config.yaml
d_model: 256
d_shared_expert: 0
activation: "swiglu"
moe_layers: [2, 3, 4, 5, 6, 7, 8]
router_score: "sigmoid"
normalize_top_k: true
balance_loss: 0.0105
balance_bias: false
init_std_router: 0.00739
lr_router: 0.000779
norm: "rmsnorm"
norm_eps: 1e-06
optimizer: "soap_variant"
beta2: 0.98
train_tokens: 286400000
Below are experts of layer 4 (counted from 0) of a mixture-of-experts language model. Rows are named router (the router's row for the expert), gate (a neuron's input weights, with its number), up (a neuron's input weights, with its number), down (a neuron's output weights, with its number) and show model dimensions 0-255. Each number is 128 + 32 x the weight over its row's rms, rounded and kept within 0 to 255. Numbers have three digits each.
After each expert's rows: a language model's description of what the expert responds to. This comes from a sample of Wikipedia text that the model never trained on.

# expert 38
router:182118073130084122133158084140085109206151108095143123101168151109168075144121143115137113140124135091170076129082115090117146106136164132099126083109103166102136144139127136062091141207103093160141119133162191081116125155066114157100095183106062162080202136184069077122157177153133166112070109085114149055148152144132151086110152116152100089102127132109140116116090140150145175127112110126175161133099101147162131064100131108159144107094123141116131179158158106122126112154125165070153117145168102109103128113208147114144142106135138114121123156171081145095136094137066178097108114112199117176130148076131088126116159174127083108124109104202117132108152094145106181124108164105125137139137118134045178154078160153127165218148109131160098099195077130081118162092127124
gate0:230126096108087160128143104159112149134168107109130122162156121113206102124163096132129113092174140117137116137200082139135164145109133077134111199120076123178087052161154146134099114117140162166201059135163164104164111124110060114095117190157114149113177145138117110147109171144086137182153105106083105133134120073150108145092045165144123123150117137082123141092110159196153121052121166138127126104177122171202118122132127115083155129114097102117131131123119148097073156138111143164142102105169091148068114114140099167133137119176150159096130139130095131131165139106100156088150096101114111126082161127046130134102167157121084166137110108171062086139145096153118134137119108176125188141145162072141106113154115134064172156132141150104211099122091123103145138062064083
up0:242115099121123185097101068134086110116148111104170135163125118103193145153141132129163116154137149110101138134143112172108166165108140103124138187127074134200079083142090135127113107060142111183205119113157162119102130126118039080080108129173077152153180101181130087134092188163100136154176120116100123162102128109121107175125110182178121121145116140102125177112123173199164147098092141125106126108158078123180126106132141112099134133134116080142117142117104139109073154141060139159119130141180139155072121136109110147096089114178146156117088175151113133130176101118081153127169099096134079142072124111042142107075159148110128157149095141170107122136136101157121143135138125166130188106138179104136084127116153188099125126101146146087224117100084099060114118087119090
down0:175081081101147108075073094078110101106155156156118149123146116103143070129142149173175060175137211118171142143149123147133117135141117145100192107159103136187099070132151133078179089164098121206155156111138078206069146121109114075150193162155127154126139114110113116100170091088162119129135105139129114152104154169122113173147190185153127148140123100183135088143172123125158165153155100142094167148163109085106137139144158162206108145114131146101090121126129140118131159139074152113168170125100117060111137110107143112126084139125135117151152133155090153102123108214124171125104148139170069099099085098120145088108123143189183122077060154122168120150095150144125107147111073133073148134118173205135087170117124125188083140100109127081118092064159156140157129124137078
What it handles: Line breaks, especially before section headings (==Personal life==) and between table rows, plus the == and === heading markers.

# expert 33
router:186111138117111129085175146134059125142135088127132090165160165059130114111142103151109167139143138111143089146123140123121129143099109075107127133104131146110129172127159177133127101129123110157144101130191111109103122134147092170083086143125084156113116140165203097168199193135148179132150078153113112103115105100156167103134089158170201151126112144162172192077110142116171095101184179143129188143081103123197168143123104187123086107102071072100137177111062098109138115170119108143124076116104121095085118152147100185183083133092192120159221175129069122092172135113049112152144093080151068083115103167107092095087142105121126129130072101129117122153132153207127124155162125085127164151109125091108132114111157101077132155160134175143143147138095093115125104146083146
gate0:137089082150097062170068129134188117162196136156146146138164187098198120137084108182095114127170143186089164140157137093201099155096115123096147147175104172153074123139118133129130138093114079134110125134171154172161129129124155101120127108159123168148157144087119069150110125118095190135157110130097118106119167179180102113177162098121139100126128123119126134120130154115173158147079092170186169096129071080105116211102124135093117110118098099161135081118189187123100127169098157136146138152214115124173140084094166125137118149119163106101109112126110107092133070121144162124128123216152121135094140116158102132088131159163094107160115197173021101082092143119064130096159113117124181149130064126133191111134130157168135194119121137154106109115095168154156116125143108
up0:195091149153142171160161141098136155121099092159177114157123128146129155107083175183187091157120175138111143185164193093154124135038162093126162156118160075139185107097117093137132105111097151167134060059069175109091134086153125175154116074106100120161088064161116145092125137094086102149178130165126071127114149144175188140122134175124118139144107104134115134137106115115166098124145115116123089163126156195126115120171140184145139089148127169120082188161104137143149177076085118186109087148179145117182110187098115124134138092104118138066120178103108190148147070098118125149145123111114129114122099143106119145124090131158135106145143179128119113069125200070146161160112190122067141118138137167148094090199160106096144127126137100116097163192151099103111114086112090
down0:164077179144074135103108148073105111140052102167087117181115102154159135122109100154076098124198114121097116108065192099109140122121186138140146136166123108122156171121077133126094121114147113132136021139103124188112092138183092117077118144102122098075124082128145083115193126128139097172185044145124148184153095085120121158133069130203126115163084124149177129102125092143158161107125152141162187187107153157079122150132116176084130132070124159121096140176084109125148188131128141171083100132074183112095097154118092123116126079148166133157152169126102178105158117167078175046176127099108151113169124136113093085149092150140094154095166145117109136088102172085103146139128112135152115130124148153082139093091178133104136155090096089101128104104139126172126125142148091
What it handles: Line breaks, section heading markers like "==See", and first words of infobox field labels, such as "Track gauge", "Size", "Career information".

# expert 3
router:165139138136147096127147142146123199196109119094126077118151095098105154157157125170090096100130143148109089158156136137122118133145147134134076101134137148140157113110115122105078090113152140143144072134199152128193113062114152129107138147157127092078159181111155123118167094206090173109131100098102080140172143127141163153126147181154105158109150157191162174087076108114151174137170155133106121143141115157174113106129146118218137080108104190075132132130130124093180165115149104113049043058132090079102088108172123147161147143083147158126100091127100168116183147151013128117109166112185126116145150100117127082167157115099077104116111123137082121099090105166107116110122152173141132171140078087136145074184143099125168198111092140192101133149134095128168158124104112
gate0:189149152075128152116127168077132137172143150050157161130153119162156116147150132154114182053091119150116166115101182086130102130113159141133132107113109116097090097142168156147131121184104125118134113092158098079098174121164108098178151167137140112117186152079142054114127164146055068142121133164087090070085185067079207123178093122105160170096122127120182148138125119178060103140131199172137080147122131125115164076171113124138092132109145119147102129134160116124140185125141162134139111075062158157086129128158133101158103144137126153168128170095185076106080123081074142114119139103125159190099038191097150161137153131138114132170116163098110142090143161122121122183141090078088148102139125176091090112151063125105137152145143149169157126140153078148140119102099130
up0:183120122138118078161126155126124176152111195117124114110127164103149125109136123146190110096134133187157132156110132136191147112093169111123154139154141135143103088166092193127095137141115134120115117112160147226193123081134110077135140132117112090127138150114059169146157188112152112107129133089139111137141148059170135155153088119115091098141109110119143119185139120187064115102154107168142173123069145088115125127152151111080147104095114139147130173135173208087134113082109119107166144164148091083108089108063142162113125113167092165159184133196156126196217190044106135085102143129077155108126121170105157105149080111144131163146116125125144137149086148185117173069095116044120108098127177123095113151109098134120079183123084105122071113125170129138142183116182141
down0:202077088144161161126151090154150089161141129079167133175178110165104075056102077187112071177111146115106182064112103115139157139143113087098118142156138155117134113096126106117158132082186142097144168155070100081120166127142175090097133191109159171202158089146152098112160143149155131095169093119101182130164135107134105141146107090130141112158135112127166154127072135150157123076091118179129151117053182066164110136121089095127122156161099106156121143092066084149164133145114129164173113101111177083094153118131118122070096106129168118146079106112128074151126084169192131114103088118094125110161097132159070155138185079117164133160187136145143103099138108167081176177139136174152098138139164160118141146085119188129161087087187154067116131136121161129117138162103114
What it handles: Pipe characters dividing cells in wiki tables of results, filmographies and lists, plus semicolons separating fields in discographies, e.g. "Fantasy;".

# expert 11
router:106104103084078141146126130127107112197119111088145061112120125134139103054154108124137112126078120138179095140079114136136108119113121088092156148134113232102145142123140136165151154125180041101156095093191143114141108060077110072071129124168103116152161165099140124122169151156134116130149160119153145110135104083155160124117124191074154171060143119153198101159112186107116112097095140137154127102069129139182172102064120159114173128130095107122070181079122147121158138168141174098084137117151084151067097117090113124151105095114118137091185130108023128122094123128094132102154128187136143072122062093092115122056121137134103158154085115155139134173115096202114159108123102057153154093119147084125127165119083098126096121100092145192116122152122162134132117123113114
gate0:156127135119194136104152089143129100176115094150105135123086146107106110097154049146132140160150168090109134118094166145171148170104094132124192066141130135133163208098153122170113104137155046175136171146165173154140096165177109123119120103116154168111099163174145168139154137123149143144127109137124153110132132108137118112093100158116107137065116106072198124126060143107134131112144092155122121127012112122140073066099176118117164114166138120138163119154127061122149106077129144117140098184077127103162104059130136141140138045095075096169082105161058133125130067137120083150091099108138137132101135091102084148116109147129175148142103140131111160149111104176143079110150107168119076135100085092150175150133108219164152152087089169107123116091085111077047093128118122
up0:102132131135115158082152182139125151105158129157113091143095137110139168120158128160146085166142120116102150119161141149127117126175103126103134119120124127186158085177071147094135091149161044095093171105115107155081132050161202128147126194103118180203116159141129164191126142172122116120089075097146140169089128090101151151183141065131180117115119072148158149119172114048139144145140182139118133101122143085149096102124159093159164151143162090137128185088108051153086136155125133122120116121197109146103130100128107159159103114096101153137131125160065103140100168167108100136116182134090134102114108091158177137137147160132125119116140037171163100174161123160122166116198108080206152086109090086179097144133120118120126136108094142111169126112062100206171158091125180
down0:166110136145100103136095108105120143147136107111131125198173191162050082165087146153131130135092106131133098100146103072163146144148149104123119080159199129105095118167089119141127138114101082115112123117183146146097119186110153132085124138105122129124137144111200066094121145093163142114121147118156046108145054155140094126129128112174187119123113084089151158143112115113171082128103112075086155133091159132106175109123148116146123112165112144080131105129129109159143098174126090131148112125158159045058168161111150097119176124068175178153106121070128091178097102178113177146116128109135140153169070084141207098093105064131138105144102172069163145136207107072079104110127183087125122126071157101141150123119091127139144115102086115058137112197135205138115104119163148
What it handles: Blank-space tokens and leading digits inside pipe-delimited tables, score lists and page numbers, plus some word-initial fragments like st(ore), n(avy).

# expert 6
router:184140118074159090143138144116095160193105101082079064125133108105128138134159089173084082101129145145101103141172135152132133136151136161120105104125153142096120101133115110148086101136157156120154098127181115168221137055119163092120138157171153075101130159123155160106181084179091148119145067129124108126179154121178155152148081176123116138097152167186116166108069129111156124122206170137137115125127147130203112099146170129191141056125101184093123125063151153087168142115124092100056060084111078107122119088137115160174169134078142150156106110165085131109179128169072084143114164122184127113175157109120114130133145154073106140126144124089087114130089088143117111085121152165145072167122050100147162108173153104104166194130091127168096144112140122129174145107127105
gate0:109154071124190094150116198133098160161158088166167142160149110102096135131177129137033153119075133140074155161107158104116102088142139153165135125099096119159098152126146099117105164144117133158114164109113101103106174137133197111118205189153148167089139176142143090071176114135103133145179117141111100098146201088144105171121152126217187169173137125085109132113120156187128105174175159122120141083183113165149152100158086110131187151164118125074110147132160083140134097156125104168135184080135178185129133126105162125139161140159145118157167085117098114153130118105086186131109162133133141157117104143082146125097181151102145077138139131098057150103160096051140094186155119101151128111113163126073119060139170107135125145163138160124134128122053153082128114148052130
up0:180158155138105134149124087143087132151144125129192110133128084153151128149028052151139100129148141029109141141140145139099132163085137131104102152173116108144140168128129090122127125147102183203122111135137108167154120123130116090238154088086138092140175114124163120112140126112131148139100129168175110079110107195118162115142083131126105084132056138138138150089159153148130146118072119141158134171142214067143120170171110162120128127166162109119171153152132164111183168133141095160155115167133188113141130171098136154105130108116180146127118211128097104129160123150152172132129167099139137147176140144120122138163164100081121178075185180107124084141145130163086173152182134127094086078204159120145085183123162116112127100150192179095160138125119073089138106181175118
down0:111109144162131135138117127109139148152087199162136142110159148120176128121117198134134195129115115122195102097146062153149160138077162103119135164082088152120176169101130117121148110089117101147097131171186156100070118110118110141126098133159121086171104123140087089132104096097146153127140172087098079086080141165085188110106100125133117100142158126094166106148096148122179174104150119105051148130159088142088136082092146132186113115159066101252116166111111120100129107084093213102139182143078158071134180091136102150128111078137091130096152104130136208114112093141110143170127133127111132127066124109135125154138112157119150087056106158139180143147129172139162125093101188112102159128179118107116127180127088085155101168092135101177139129120131072172189154086084105
What it handles: Pipe separators between table cells, plus semicolon-ended numbers or scores in flattened stat rows, such as 0;, 2–2;, 7;.

# expert 56
router:127152137136065090135138066136134189112080131109094050159148139124101107078160124155130126113110116123144138170097096134167136076092086125094122077145139151137138126106136109133079130169128120171085084088155167138189055051096110088084140146119149076101115174145106110148150140138123144090130093143206119158073098119170109161151157156138166134057117132134149164107113075131153127129173157133181177111094122114128154095087119166157109091122109186117144134115105175149149126120156082101106115110152100137085127142118097125149118062124133095080186155152076162046174137165098113140102140179123099136235114151108068124098120165139117146083134056147112069114103127154094098080179103083139114159090101068154137109197112118155165122149068143156084156141116098144119084093106090
gate0:145158122133127116174067056202122171103150124141101148104100102131158153017134054142145165089086118106133126132125111150144113064186122067110178157116116196131107141151165163145083154158128154107139141100141196157130126114082113127134132151128111103173177137117123126168148135140161163133134141170154139139122131122091116109214161132145162166071172075040108165134142072089175158158083163165185165116147163120064122130137109167127197127107067148149140117128126131148176148129109138163097149128111123145148067121153114167164096107150142123188112192118132123053129090067100121110129138140114065127163060159096133097129106130127132106152136176097108138106150114155122124093152113164117088117094114094083129115151105157149119138156060158120137136156189078103076203147109113
up0:164059171119090124109129105099153131126135108170127100092174136116147160120076126166119079187121115136180173165169151140162124115129035116111133149168114127150119138100103125071094138133131191097128134091130214147170166128138129140090126091166113120139141127105133162103092165138174112153114162153112141139111157080127099129164131114136127140112134126095097124147164144124172176134097095113195109122110122174056151126154137194087078113159162152175119159136140172206107099096124138147123143107106085196192124102166125172130110081091175137190119122106126090168110044160090107114068108175210096136144122108107161107125086133112138133162174131044098130104151175088124139137122058171092079129106120134081138143095139114105136135096077112124041096168123153077073109079136124
down0:107114105113173140124127137154112136135098137138114069126158171094092097132136154122111092151117106155124124119112145134170110146137041135136121188161138106108136152137090102127140099215095160201093158132097133127100109087168163105156181124105099120170129106126156129153153199106156120152115169120165099108062146101090146160110150157163181102083138125050237095156096175140116123131115135165185137158141154134138134142166124080109144139131183210168129185076167109145130051138123074103113106158089140160105192164145143103150143188084114086091111119138171125103148109145099150185136155177118111140145174162125147076107150150101182152204129103097137161116137109169116107129138108121077092131141109143104095091168167142212137065127117123124127076093108113097121093048125073
What it handles: Ordinals and competition words in sports results and tables, such as first, second, final, round, Division, ERA, national team.